Below are experts of layer 4 (counted from 0) of a mixture-of-experts language model. Rows are named router (the router's row for the expert), up (a neuron's input weights, with its number), down (a neuron's output weights, with its number) and show model dimensions 0-191. Each number is 50 + 12 x the weight over its row's rms, rounded and kept within 0 to 99.
After each expert's rows: "gets" lists some tokens that make up at least twice as much of what it gets as of all text; "raises" lists some tokens whose logits its average output raises strongly, later layers aside. This comes from a sample of Wikipedia text that the model never trained on. Tokens count by the router's weight.

# expert 23
router:36 38 42 45 42 56 33 58 39 44 63 52 51 51 40 52 62 43 71 38 44 49 55 49 43 52 42 25 61 50 63 49 59 49 57 44 48 49 43 51 44 55 33 59 43 57 39 50 56 70 71 43 71 49 48 32 38 64 44 30 43 33 70 44 56 40 57 59 50 47 54 53 41 45 58 38 70 46 38 71 61 48 44 45 31 44 63 36 57 64 66 57 58 75 40 59 57 67 34 60 65 51 53 48 36 61 44 50 47 32 68 46 63 26 53 13 57 36 61 55 32 29 53 40 33 40 43 44 24 47 49 41 50 74 23 39 58 55 39 68 58 27 57 67 63 37 48 73 64 45 35 60 50 42 62 51 74 60 67 66 53 30 48 64 47 61 66 36 47 44 48 65 34 47 37 58 53 71 50 56 55 56 67 61 44 53 36 56 70 38 39 62
up0:57 45 49 67 50 60 61 30 50 60 47 55 45 74 45 46 39 50 34 50 40 65 56 64 74 58 60 34 48 35 45 62 48 27 59 53 55 72 51 57 59 70 63 70 34 51 47 51 50 54 50 50 52 41 42 52 67 24 62 47 71 38 66 41 39 56 57 51 57 54 38 54 41 46 70 55 42 65 60 60 41 53 53 38 54 32 63 28 56 31 51 13 52 43 64 39 40 32 39 47 54 41 60 45 51 59 38 50 35 24 35 45 17 41 40 53 57 41 38 66 45 45 55 74 23 44 46 45 42 55 42 61 66 65 59 58 53 54 51 51 45 34 45 65 68 42 31 58 59 58 48 45 31 62 45 59 74 29 45 45 52 51 50 54 57 48 53 44 48 55 31 59 75 40 65 46 27 49 55 43 47 63 38 47 51 24 38 67 64 30 50 38
down0:59 68 45 45 51 44 43 44 39 62 55 51 58 63 42 34 41 60 29 70 45 64 60 63 32 40 46 40 40 50 56 37 43 41 41 59 46 62 46 40 69 43 59 57 43 64 54 53 43 51 55 57 40 63 34 51 37 52 68 39 35 40 34 60 40 29 59 55 58 45 53 39 59 53 42 49 36 62 45 69 58 37 37 64 47 45 46 65 33 66 41 55 39 23 43 63 46 57 57 53 70 37 65 58 62 52 57 24 15 74 37 41 61 72 34 62 56 36 54 28 68 67 48 49 58 51 50 61 66 48 64 55 68 42 72 30 44 58 58 30 66 52 57 38 50 49 42 49 56 49 52 27 68 49 36 45 51 50 68 55 45 63 40 59 48 52 48 39 47 36 63 44 67 40 17 61 80 60 33 45 54 50 45 67 37 53 51 40 42 80 57 53
gets: "o", "el", "u", "ol", "l", "A"
raises: "ș", "ph", "ig", "ç", "gh"

# expert 79
router:51 57 38 61 28 38 53 47 62 36 44 53 47 57 67 64 52 67 56 54 62 78 42 33 40 54 49 56 21 27 53 55 83 47 42 38 34 27 52 46 60 66 35 46 35 46 40 62 61 55 33 30 48 50 36 60 61 48 68 60 52 60 51 59 49 63 34 41 34 49 74 69 44 60 33 31 44 61 39 68 50 60 32 28 60 27 45 51 57 56 53 38 69 42 53 66 62 49 72 56 65 35 48 42 47 62 50 60 50 57 60 47 31 57 49 42 51 54 51 54 53 49 36 63 42 37 47 48 60 50 63 25 49 43 41 61 44 47 43 36 53 39 63 41 48 54 62 59 56 51 54 68 54 63 34 55 46 53 43 47 54 23 74 60 73 59 29 66 48 47 65 68 38 46 74 49 23 52 43 33 52 41 27 59 63 55 41 63 45 54 39 47
up0:35 36 25 52 38 57 32 60 52 45 56 35 61 81 64 67 62 51 48 67 57 55 48 21 42 51 34 45 48 48 20 42 68 42 45 40 30 42 44 51 62 48 64 67 59 56 48 58 30 58 71 54 49 61 38 66 57 67 62 46 30 59 50 63 71 59 65 59 44 43 77 59 47 66 43 65 49 60 46 46 62 65 55 55 41 54 67 64 46 38 71 57 57 65 47 31 48 49 63 62 72 32 52 41 39 59 47 60 44 48 43 53 55 66 51 38 50 53 66 56 46 54 62 34 52 24 62 47 42 62 49 52 32 50 54 77 70 43 41 52 63 38 58 40 66 52 29 55 39 43 45 22 57 62 44 50 56 41 32 36 39 55 63 62 32 61 59 37 77 46 41 33 47 44 41 48 54 44 42 68 38 64 47 48 56 45 45 50 62 36 66 44
down0:65 59 58 56 50 36 52 61 52 53 59 63 50 32 47 54 55 38 56 55 74 29 41 69 79 36 56 63 36 60 49 66 62 55 47 58 59 46 40 57 40 72 47 33 50 39 47 39 42 31 37 44 56 58 76 43 53 34 62 53 40 51 57 38 56 72 59 51 45 31 36 43 41 23 39 55 67 55 36 61 45 48 63 64 27 41 36 46 62 49 63 31 38 56 69 71 56 80 72 33 53 65 54 43 37 54 53 55 68 57 47 57 30 47 75 46 47 41 41 58 60 67 51 50 39 59 43 57 41 61 55 51 48 40 28 30 48 47 15 54 32 52 46 43 60 50 41 72 76 52 50 43 45 45 29 39 52 37 54 20 56 53 51 35 60 51 42 44 64 62 54 46 50 50 33 47 48 44 41 66 46 53 31 36 56 55 45 59 46 43 30 48
gets: "le", "vi", "ri", "li", "gra", "gu"
raises: "ved", "me", "st"

# expert 20
router:29 56 54 50 64 51 44 49 57 37 44 44 58 39 54 49 51 61 43 45 61 25 44 47 40 60 47 49 36 68 46 26 47 45 44 61 47 34 42 70 69 47 58 34 67 38 42 36 57 47 40 52 26 40 94 55 52 48 58 54 54 39 37 43 57 38 42 59 52 57 63 47 70 48 43 45 37 59 55 49 52 51 51 59 52 39 51 69 52 41 41 43 37 62 52 52 50 74 50 52 53 52 46 66 83 51 39 58 44 64 48 51 22 57 56 48 63 47 29 50 49 53 44 07 56 31 70 64 45 58 39 66 46 64 62 59 61 49 50 51 50 48 35 40 57 57 67 57 52 45 79 44 40 54 61 59 50 50 64 53 61 35 57 53 34 60 42 57 65 26 70 48 50 31 45 56 48 54 46 43 49 56 70 57 12 36 67 57 34 33 30 61
up0:45 50 59 27 52 20 60 64 56 50 52 46 49 49 27 63 52 39 55 47 60 53 39 52 57 30 50 62 40 49 91 46 42 45 26 46 33 37 54 45 67 48 33 41 52 42 55 69 65 47 20 68 51 36 55 42 47 54 43 63 41 68 65 41 36 46 45 37 48 56 30 49 49 55 42 37 48 44 60 63 45 61 58 63 55 69 55 60 53 53 59 57 56 57 43 41 45 63 43 56 34 43 50 39 49 53 52 44 37 76 59 46 66 55 67 50 72 48 48 51 51 34 63 47 38 63 63 72 66 34 67 47 58 38 61 55 54 41 52 55 28 59 54 49 50 51 31 48 49 51 26 29 53 48 62 75 31 47 55 51 58 49 67 31 53 59 69 56 38 56 29 45 45 75 61 52 42 44 47 28 40 62 81 65 51 43 43 44 38 45 71 30
down0:36 44 56 37 43 36 41 55 58 63 64 44 54 48 55 44 57 44 46 63 49 43 37 57 41 41 46 54 44 53 40 49 41 58 56 62 55 37 26 56 53 54 63 53 56 52 44 49 57 60 63 06 37 83 39 60 45 59 38 46 44 42 45 35 71 68 30 48 62 33 67 50 59 41 36 36 46 28 30 72 36 45 69 55 77 55 45 46 59 66 64 59 48 25 59 70 61 45 79 50 39 32 55 38 38 59 61 77 41 65 52 57 33 42 55 50 45 52 61 42 37 44 62 61 53 68 39 33 45 58 51 44 49 26 45 43 44 54 65 52 68 46 58 43 42 42 56 65 47 35 54 36 31 44 48 58 46 45 50 49 39 53 71 59 37 66 46 63 49 37 56 32 55 68 63 83 51 59 52 67 34 62 62 45 39 59 48 40 57 50 34 56
gets: "\n", "==", "===", " \"", "\"", "."
raises: "T", "S", "I", "The"

# expert 71
router:42 58 49 46 41 58 63 44 51 35 59 38 22 41 58 39 67 40 69 30 62 47 48 46 49 36 47 58 64 51 13 38 40 51 29 55 45 55 48 82 49 35 47 49 41 57 53 40 58 56 63 36 43 68 71 40 42 60 49 30 60 41 56 46 59 62 56 44 41 40 62 41 47 43 48 55 53 53 56 50 31 50 45 24 60 71 64 51 48 42 44 56 47 42 38 44 43 44 73 16 48 58 52 67 45 52 58 64 62 55 50 48 78 54 52 54 41 48 29 57 60 33 75 73 47 56 25 51 64 53 57 55 40 40 60 46 55 34 37 67 62 37 55 54 79 66 45 61 38 58 56 62 47 48 43 46 46 52 31 18 54 56 44 26 52 47 71 29 33 47 42 55 61 59 61 46 56 66 51 35 61 59 63 53 45 57 45 35 50 36 63 64
up0:52 49 53 24 48 59 40 49 43 45 54 40 34 45 61 38 53 62 56 56 41 43 64 50 63 37 65 44 52 58 57 31 42 54 66 29 42 23 35 48 66 56 18 44 42 58 65 45 34 45 55 46 41 39 54 21 44 64 48 53 59 55 46 30 57 35 60 63 59 57 42 29 30 41 48 35 61 38 38 60 46 46 33 59 34 54 50 62 44 49 44 40 47 62 49 71 64 70 83 41 71 46 57 64 34 49 78 21 45 77 44 61 58 48 58 32 37 59 58 31 56 35 65 37 26 61 57 53 44 75 43 47 40 46 49 22 39 37 60 49 56 66 40 56 48 49 57 53 45 80 50 42 53 51 47 51 48 40 58 63 37 56 55 38 59 42 52 49 56 60 65 38 51 51 62 56 81 67 49 59 51 64 60 42 46 56 48 51 42 56 50 50
down0:56 49 67 41 50 39 49 41 49 39 58 47 64 54 63 75 44 59 63 48 62 50 43 52 59 48 73 57 67 44 31 45 36 49 57 16 36 46 32 78 57 44 43 55 55 30 55 44 59 29 19 41 22 41 45 42 53 46 67 39 48 39 42 63 59 53 62 42 43 56 44 77 40 45 58 73 65 44 46 35 47 45 44 48 61 42 55 51 61 33 54 56 51 66 52 71 52 59 32 52 39 71 51 38 52 63 63 61 59 40 59 33 43 40 61 47 45 57 40 56 63 43 49 62 37 23 36 60 51 36 60 73 57 64 64 56 41 41 46 77 32 30 51 39 37 61 48 34 38 51 40 50 54 56 40 55 54 58 38 45 37 60 54 52 61 60 54 68 69 54 36 57 31 73 71 65 43 35 43 45 47 50 42 50 49 46 36 43 40 47 83 44
gets: "g", "s", "b", "p", "f", " g"
raises: "ru", "ri", "ro", "or"

# expert 74
router:36 46 47 53 35 58 42 65 61 45 55 56 48 58 51 67 38 82 35 40 54 50 57 47 49 41 41 62 40 46 51 42 54 50 49 45 44 32 38 69 49 44 53 63 55 48 74 46 64 40 55 50 40 50 57 63 63 52 78 43 51 45 25 33 54 38 35 51 42 54 55 55 72 48 36 49 25 65 53 56 59 58 53 66 51 41 44 60 66 56 41 46 27 70 86 57 60 45 38 50 35 58 52 44 51 53 22 51 46 48 42 65 45 56 62 56 65 42 39 31 54 56 67 50 56 57 66 43 30 46 18 24 39 46 37 58 48 48 57 43 50 55 41 40 36 44 39 62 70 25 62 57 65 59 64 57 64 37 55 60 57 56 74 31 43 35 50 46 51 21 48 33 61 40 47 67 57 47 42 49 40 52 34 69 48 44 78 50 66 30 35 45
up0:47 56 50 53 49 33 53 37 44 69 62 43 47 47 42 66 53 62 57 63 41 48 31 42 42 24 66 56 17 42 51 49 86 68 65 47 27 39 68 54 58 36 46 53 59 26 40 61 57 52 66 59 49 47 56 55 40 54 55 49 47 41 39 50 51 55 66 68 54 45 67 64 69 48 54 35 19 65 33 53 46 37 54 41 34 37 39 52 40 65 53 59 47 52 63 63 41 55 66 60 50 47 44 46 48 39 24 52 67 66 48 67 48 44 80 66 24 36 35 58 61 45 43 48 50 68 49 33 74 35 43 49 36 48 56 61 72 48 48 30 48 51 40 54 60 26 58 46 58 32 43 32 55 49 58 41 33 40 42 63 56 53 48 36 43 49 69 41 53 59 44 58 31 42 47 54 52 41 42 40 38 71 66 53 50 59 57 71 46 27 45 52
down0:25 48 53 50 58 58 37 68 47 51 48 68 45 33 47 44 40 50 58 49 47 37 61 55 54 63 47 42 37 55 50 72 38 64 38 45 66 20 54 50 51 73 30 40 47 62 40 47 56 54 32 51 51 52 60 40 48 27 53 60 27 52 78 71 54 54 64 64 65 42 39 27 24 72 45 42 79 74 63 35 43 42 40 44 48 36 50 44 72 49 60 60 61 31 50 27 57 58 33 38 44 51 61 50 47 40 54 65 38 50 35 31 74 70 41 32 64 48 44 61 30 61 47 47 61 59 63 57 40 39 61 68 53 35 34 53 52 53 44 57 51 45 51 51 57 63 48 61 63 44 62 46 42 51 23 50 56 36 52 35 55 57 44 46 40 50 57 54 57 57 43 37 72 69 74 51 54 64 52 42 60 59 30 59 38 63 41 44 38 51 51 73
gets: "\n", "-", "|", ":", " |", "=="
raises: "S", "-", "|"

# expert 16
router:31 51 58 55 50 47 64 52 49 39 33 34 51 51 63 34 25 39 65 29 63 65 57 56 41 64 50 54 58 42 56 52 86 61 65 50 36 45 35 58 31 49 36 57 40 43 64 44 54 45 66 52 75 57 36 62 52 39 53 63 52 56 63 43 58 32 48 84 49 59 39 35 69 46 46 39 63 54 47 43 60 62 58 53 47 54 35 33 44 50 50 62 51 55 44 53 41 48 39 49 34 60 46 41 71 62 62 42 58 65 30 47 50 50 64 32 58 44 41 46 63 60 49 25 51 62 65 38 39 43 15 46 33 48 38 32 51 38 59 51 61 68 55 46 41 40 51 69 64 46 40 63 47 50 50 58 18 72 44 52 49 56 58 55 46 29 53 61 33 44 36 43 68 47 38 62 28 45 66 44 50 47 68 75 46 47 42 62 71 54 36 42
up0:45 37 59 71 33 35 42 61 43 65 38 63 40 53 39 38 37 42 57 50 64 63 46 32 63 45 55 33 54 56 77 58 48 59 50 47 82 53 56 41 52 70 59 18 40 33 46 35 71 59 70 51 61 55 37 53 55 52 59 41 52 54 34 44 57 32 46 59 48 47 51 49 42 53 44 57 55 51 24 57 51 67 43 62 60 51 39 65 53 48 35 56 37 50 59 42 43 30 65 39 83 34 41 52 40 43 60 44 49 49 45 48 41 62 41 96 54 53 51 47 43 54 58 61 52 46 54 52 30 35 47 50 41 27 34 64 64 42 50 56 59 43 80 60 44 57 47 66 58 55 56 75 56 35 53 44 46 40 43 57 46 37 80 38 46 64 52 53 48 66 45 53 50 41 42 64 28 43 30 29 32 31 61 53 37 52 40 54 57 46 64 55
down0:46 49 40 44 80 43 53 64 58 41 51 57 54 50 65 55 46 41 30 47 71 77 37 64 73 47 36 62 37 43 58 33 35 67 35 41 38 53 54 38 48 73 22 49 64 68 52 35 47 58 41 48 67 62 59 37 41 52 68 41 69 67 64 56 42 55 54 69 62 59 55 37 66 42 66 44 55 74 51 34 49 54 62 47 49 40 41 55 45 53 65 62 43 55 48 34 55 56 38 37 51 45 49 42 49 16 58 50 61 66 43 59 57 55 67 46 51 50 31 67 43 60 47 52 44 46 72 50 69 52 36 59 63 68 50 35 22 32 51 51 31 60 49 50 49 31 36 39 51 42 30 74 44 38 60 53 63 45 40 59 53 43 26 60 65 42 41 57 49 40 48 51 27 53 59 36 47 44 81 72 40 49 46 45 38 55 47 42 55 44 41 41
gets: "\n", "in", "id", " in", " In", "|"
raises: "==", "|", "-", " |", "N"

# expert 64
router:60 45 56 68 43 63 54 57 60 36 56 52 44 37 39 61 67 36 76 57 38 32 55 34 52 33 44 57 65 65 31 47 35 64 52 59 48 48 44 75 35 64 41 60 27 55 62 50 46 53 47 49 53 45 60 47 34 55 66 24 45 39 50 51 63 50 35 50 47 53 76 67 58 36 63 76 55 74 65 44 31 61 52 29 48 64 51 49 50 41 66 51 32 33 44 36 49 40 77 33 69 48 44 39 44 53 42 40 49 38 64 48 65 56 50 46 66 43 43 67 41 68 56 55 23 58 36 31 43 41 50 52 56 40 46 43 57 50 28 38 62 38 54 43 56 55 58 79 42 50 62 45 46 50 42 50 40 42 38 55 49 52 48 47 66 46 49 72 20 54 57 52 56 19 58 48 51 53 68 46 39 54 64 55 25 50 43 36 39 36 72 65
up0:33 46 50 51 42 43 50 62 48 51 69 33 58 35 27 60 55 53 53 45 71 43 49 42 59 47 37 47 25 48 72 54 51 34 38 32 48 88 35 50 65 61 59 59 60 67 54 41 41 50 75 46 30 59 61 45 43 49 50 52 42 54 56 52 40 42 53 58 58 37 67 57 56 62 52 76 56 48 43 54 54 43 42 41 34 52 67 35 49 34 57 54 35 36 52 47 38 40 43 50 57 40 49 35 46 61 59 75 49 26 62 65 48 36 60 38 66 50 61 62 59 49 30 39 41 56 63 30 54 42 84 72 49 51 23 46 57 25 43 41 42 60 50 46 76 41 34 52 52 46 67 44 67 53 52 70 65 20 39 54 53 46 55 62 62 51 52 43 46 34 64 65 38 30 53 53 55 52 57 44 54 51 52 45 71 44 63 60 66 40 38 76
down0:27 59 54 62 32 37 39 49 45 53 41 55 33 34 57 63 47 49 49 36 52 35 53 45 52 75 30 56 36 87 58 45 63 35 36 42 46 63 29 50 43 53 56 61 42 49 35 34 64 54 64 42 61 38 53 38 40 50 44 63 46 45 57 47 39 50 73 72 42 37 61 54 64 57 36 77 70 59 61 53 60 24 49 42 36 71 66 64 62 47 61 76 48 53 56 58 62 51 46 57 30 53 43 55 36 68 56 61 55 51 51 58 56 58 44 44 38 44 52 52 18 46 42 48 50 39 45 56 43 37 76 68 35 61 43 44 66 47 52 43 49 41 65 58 56 47 68 63 73 45 33 49 63 57 44 56 62 48 53 40 39 52 41 40 53 56 28 30 42 46 43 47 58 32 47 43 51 47 45 67 30 86 61 55 59 36 35 48 59 37 42 72
gets: "b", "p", " B", " P", "B", " C"
raises: "re", "ru", "ir"

# expert 36
router:50 49 61 55 75 51 35 39 16 49 52 62 43 45 28 40 50 50 63 47 53 73 55 61 40 50 48 55 47 62 41 37 48 51 52 42 35 51 61 55 50 42 33 63 50 54 36 40 30 52 33 77 67 43 43 67 90 63 54 48 43 59 56 57 60 38 39 48 52 60 24 62 39 42 41 40 49 27 58 69 41 45 35 56 76 50 56 33 66 52 29 65 56 71 62 51 39 37 74 57 54 47 40 50 32 42 57 66 55 55 34 55 42 52 57 44 45 38 43 41 61 64 60 67 49 40 57 59 45 47 47 44 51 39 42 59 44 60 70 62 37 27 28 41 55 41 67 34 35 41 42 50 60 40 53 62 49 53 30 69 52 38 67 46 41 52 49 52 72 61 68 24 59 66 66 40 64 44 37 51 55 41 49 36 33 48 39 41 63 61 40 52
up0:58 37 41 75 34 20 47 31 37 53 59 59 53 57 50 35 50 51 78 61 45 62 64 42 61 47 51 35 34 62 56 74 73 53 35 25 30 39 65 60 61 40 28 47 46 40 54 47 52 55 35 44 43 51 69 38 47 38 39 45 71 38 40 45 40 51 61 64 49 41 62 70 64 43 40 34 55 43 45 43 49 49 50 57 62 74 65 49 44 53 56 52 52 59 50 38 37 56 54 38 66 38 42 57 54 54 33 46 36 63 42 35 49 46 74 53 55 67 39 33 57 38 45 51 75 28 78 38 38 42 42 63 59 68 42 47 62 49 66 57 37 56 62 50 60 53 40 40 47 46 34 60 54 56 69 76 67 51 52 51 38 66 34 43 42 49 63 68 52 65 44 58 57 34 25 31 32 69 55 66 40 64 62 40 49 57 44 54 48 57 42 58
down0:47 56 53 58 55 54 49 49 77 46 60 57 43 53 46 45 55 43 51 56 45 32 44 62 45 64 52 38 49 26 53 46 51 45 73 51 51 64 49 59 52 38 32 45 44 53 28 47 44 52 39 32 42 68 64 30 31 45 42 49 54 58 33 48 35 48 48 40 36 51 58 25 53 57 57 38 63 29 38 50 61 39 39 50 46 42 75 46 57 55 68 21 64 68 54 31 40 47 39 63 57 69 26 58 47 48 50 30 59 54 53 59 40 67 35 70 71 36 45 53 55 56 39 61 61 76 48 40 38 42 37 43 46 67 47 60 59 25 66 64 48 38 64 56 47 43 50 69 38 45 20 62 53 43 80 53 38 29 51 61 50 63 50 37 29 72 66 38 53 48 38 82 44 67 44 57 41 64 39 68 51 34 46 43 53 36 44 57 59 50 51 47
gets: "ta", "ia", "da", "ra", "to", "a"
raises: "h", "gan", "ster"

# expert 57
router:69 50 62 35 36 45 54 64 34 41 27 49 49 39 43 64 50 47 43 39 43 40 51 54 33 60 56 50 66 70 44 46 46 64 47 66 41 54 51 60 50 52 55 58 35 55 55 36 35 62 44 63 37 60 59 28 45 80 48 49 60 41 54 31 45 32 62 63 57 62 44 44 42 28 62 65 48 55 64 82 57 42 50 60 43 66 45 54 58 50 62 61 42 47 65 76 59 53 40 61 55 51 51 36 38 50 65 37 42 42 45 49 33 57 52 22 59 56 46 56 29 50 38 22 19 29 51 58 42 62 50 36 57 39 71 23 56 46 42 49 40 28 46 50 48 60 64 46 52 62 65 44 72 40 51 73 49 68 36 40 56 51 47 44 77 59 28 53 46 54 57 57 63 59 46 51 68 79 59 41 35 62 42 62 35 40 46 62 37 50 47 50
up0:38 31 42 45 48 46 61 50 53 36 67 45 73 34 57 41 44 47 56 65 51 64 27 37 46 53 47 50 67 64 64 17 33 46 61 37 39 43 28 46 69 63 47 51 60 40 46 60 40 52 63 55 30 58 44 60 55 59 52 25 54 47 48 37 30 32 54 47 45 60 59 64 53 47 42 44 49 59 84 59 48 43 59 61 44 56 59 54 50 43 49 70 51 60 74 52 66 58 64 54 49 46 29 47 53 44 61 61 49 45 41 51 63 63 61 37 49 30 35 49 48 44 54 16 60 63 35 38 52 35 42 43 71 38 51 57 72 53 50 39 40 41 53 56 48 46 51 56 53 35 60 49 30 31 28 52 84 52 55 75 46 36 59 29 46 49 46 49 40 39 54 69 70 64 51 42 55 65 51 52 38 68 52 64 24 36 33 36 48 50 48 36
down0:44 39 44 59 46 56 41 62 42 38 29 51 59 72 41 45 61 64 57 54 54 62 59 23 55 45 42 72 55 63 51 34 43 51 55 41 64 50 65 55 62 43 65 47 38 59 35 50 50 60 58 72 50 41 53 57 53 30 52 50 31 51 45 42 33 60 57 17 73 55 46 28 33 53 48 45 37 71 24 31 56 71 76 47 56 52 56 57 24 56 44 50 57 55 35 33 57 48 31 50 42 21 45 46 59 60 49 47 62 57 61 59 61 59 52 62 28 33 47 48 58 32 32 60 35 44 49 61 60 69 63 27 44 62 52 43 50 49 64 44 55 47 47 50 47 60 48 44 40 64 57 28 50 45 51 47 59 44 45 54 56 27 34 67 64 25 37 26 59 59 62 58 51 44 57 29 66 30 49 56 55 57 54 68 70 40 36 68 38 65 57 55
gets: "A", "S", "C", "P", "L", "F"
raises: "X", "&", "T", "N"

# expert 35
router:51 55 36 31 45 57 38 31 32 58 35 54 60 45 70 70 24 59 46 36 31 36 44 74 39 41 67 32 55 63 49 41 36 61 38 38 59 62 45 55 64 59 52 43 36 54 49 48 34 47 43 61 63 53 59 42 41 84 40 58 65 41 38 65 35 35 62 49 52 66 51 43 31 60 52 39 30 39 71 77 49 40 32 61 47 60 47 69 59 62 42 45 64 45 59 53 64 33 38 52 48 48 50 59 72 48 52 50 40 45 44 47 63 50 65 54 48 55 24 55 48 73 52 52 70 45 60 49 44 47 45 64 49 62 42 20 50 39 44 38 32 65 49 49 70 55 46 30 45 65 38 46 59 43 66 40 36 53 56 57 48 40 69 33 81 60 57 51 42 50 52 68 50 36 45 61 48 74 23 43 51 50 40 50 56 41 45 32 59 62 61 52
up0:40 45 68 41 56 28 38 46 60 89 30 49 54 55 57 61 56 63 54 30 49 63 51 60 62 42 26 52 56 53 49 44 51 33 78 46 62 61 57 80 57 70 19 55 34 48 55 35 41 32 59 42 38 37 68 55 48 33 54 58 41 38 63 51 63 57 60 67 51 42 47 64 37 63 58 47 48 52 65 35 54 65 43 62 41 40 47 60 63 45 59 40 46 41 43 49 52 48 56 54 52 30 43 42 52 51 30 44 44 51 45 35 43 46 64 69 49 42 47 35 72 50 74 40 39 61 36 51 64 37 50 59 49 30 59 30 59 63 75 55 49 49 53 41 38 37 32 62 53 49 45 64 43 57 29 47 35 67 69 66 54 53 32 38 61 67 48 50 41 56 51 42 53 44 52 45 62 61 58 46 72 64 63 57 49 53 36 80 33 51 72 55
down0:51 63 52 42 65 49 48 51 53 79 55 80 64 57 52 42 50 75 61 38 34 48 49 35 57 22 28 49 47 57 40 53 39 49 51 45 71 62 41 59 39 51 37 40 51 53 75 47 51 72 43 54 43 45 57 46 38 45 68 49 49 38 41 91 63 50 49 54 66 32 49 52 35 51 49 48 22 41 61 42 65 61 43 55 54 42 49 59 68 48 51 37 53 60 29 44 30 43 46 62 49 39 67 40 52 54 14 46 44 65 66 57 45 40 55 50 57 45 60 58 46 44 49 47 69 61 51 73 43 38 48 43 36 38 58 53 51 45 54 44 73 65 55 34 48 32 52 46 46 59 48 47 54 57 62 26 45 68 30 48 57 35 33 62 42 59 48 62 42 46 46 51 47 36 44 56 21 62 24 60 41 60 51 51 44 40 55 72 39 53 83 53
gets: " 19", "20", "00", "50", " 18", "1"
raises: ",", ".", "–20", ";"

# expert 68
router:53 47 23 52 50 47 62 49 38 50 51 52 46 46 71 37 37 54 38 52 56 38 56 64 62 49 40 67 44 63 63 57 67 35 58 35 63 49 41 38 41 24 21 54 42 58 48 36 66 59 42 64 41 65 46 77 43 57 52 45 45 34 59 54 54 50 53 75 30 44 37 54 70 36 45 30 33 41 46 53 63 36 39 70 37 43 52 33 42 38 44 69 37 54 53 69 54 50 39 34 71 44 48 32 47 44 61 52 39 57 28 49 56 47 42 59 72 45 48 62 20 43 60 47 55 53 49 59 54 30 54 52 35 59 49 50 54 26 28 51 71 58 72 62 46 45 44 38 67 49 32 55 33 45 68 41 71 51 77 58 49 51 46 58 57 31 58 59 61 60 43 54 36 58 42 41 51 41 74 74 68 63 45 51 62 62 58 51 52 57 45 68
up0:38 58 54 63 59 32 62 66 38 50 30 69 47 40 47 56 54 44 44 54 56 42 29 38 52 50 59 77 44 53 57 46 74 38 32 44 45 54 63 35 36 41 57 57 45 38 33 72 47 69 54 65 46 40 49 30 49 43 46 44 39 40 46 42 49 29 26 49 65 60 67 46 43 63 40 45 57 57 49 23 69 69 47 56 45 57 56 62 49 50 57 49 63 77 61 57 68 49 46 39 36 40 56 31 51 36 61 43 15 56 52 38 38 47 49 65 48 54 31 63 35 42 54 31 57 46 56 40 36 44 58 46 50 66 47 55 42 67 45 54 48 37 47 40 67 62 35 34 50 16 41 66 60 69 64 68 56 49 39 35 57 72 58 40 67 43 13 70 53 66 45 50 48 61 35 38 34 45 47 54 67 53 48 47 52 41 47 50 43 55 41 40
down0:45 41 30 76 78 67 42 36 42 52 52 45 42 56 54 54 58 51 67 46 53 68 65 54 42 36 48 59 72 53 37 53 30 39 37 37 38 52 46 38 50 73 39 64 48 65 47 47 42 52 53 64 63 45 44 46 58 39 41 69 40 50 44 59 44 55 57 54 54 51 53 43 69 47 53 32 34 50 56 38 57 57 36 42 43 20 42 41 34 66 52 53 45 31 49 55 38 41 75 59 62 65 81 39 50 54 39 49 33 54 42 41 43 80 25 58 47 48 60 46 46 45 57 56 63 21 58 47 43 31 30 47 57 43 31 38 55 39 31 62 52 34 59 54 49 29 39 51 51 50 55 58 64 30 56 41 50 55 62 79 56 59 69 45 40 39 49 60 46 63 56 47 68 58 65 59 62 57 61 38 51 28 59 56 51 49 52 33 31 54 40 86
gets: "u", "us", "a", "ang", "i", "\n"
raises: "gh", "š", "č", "ze"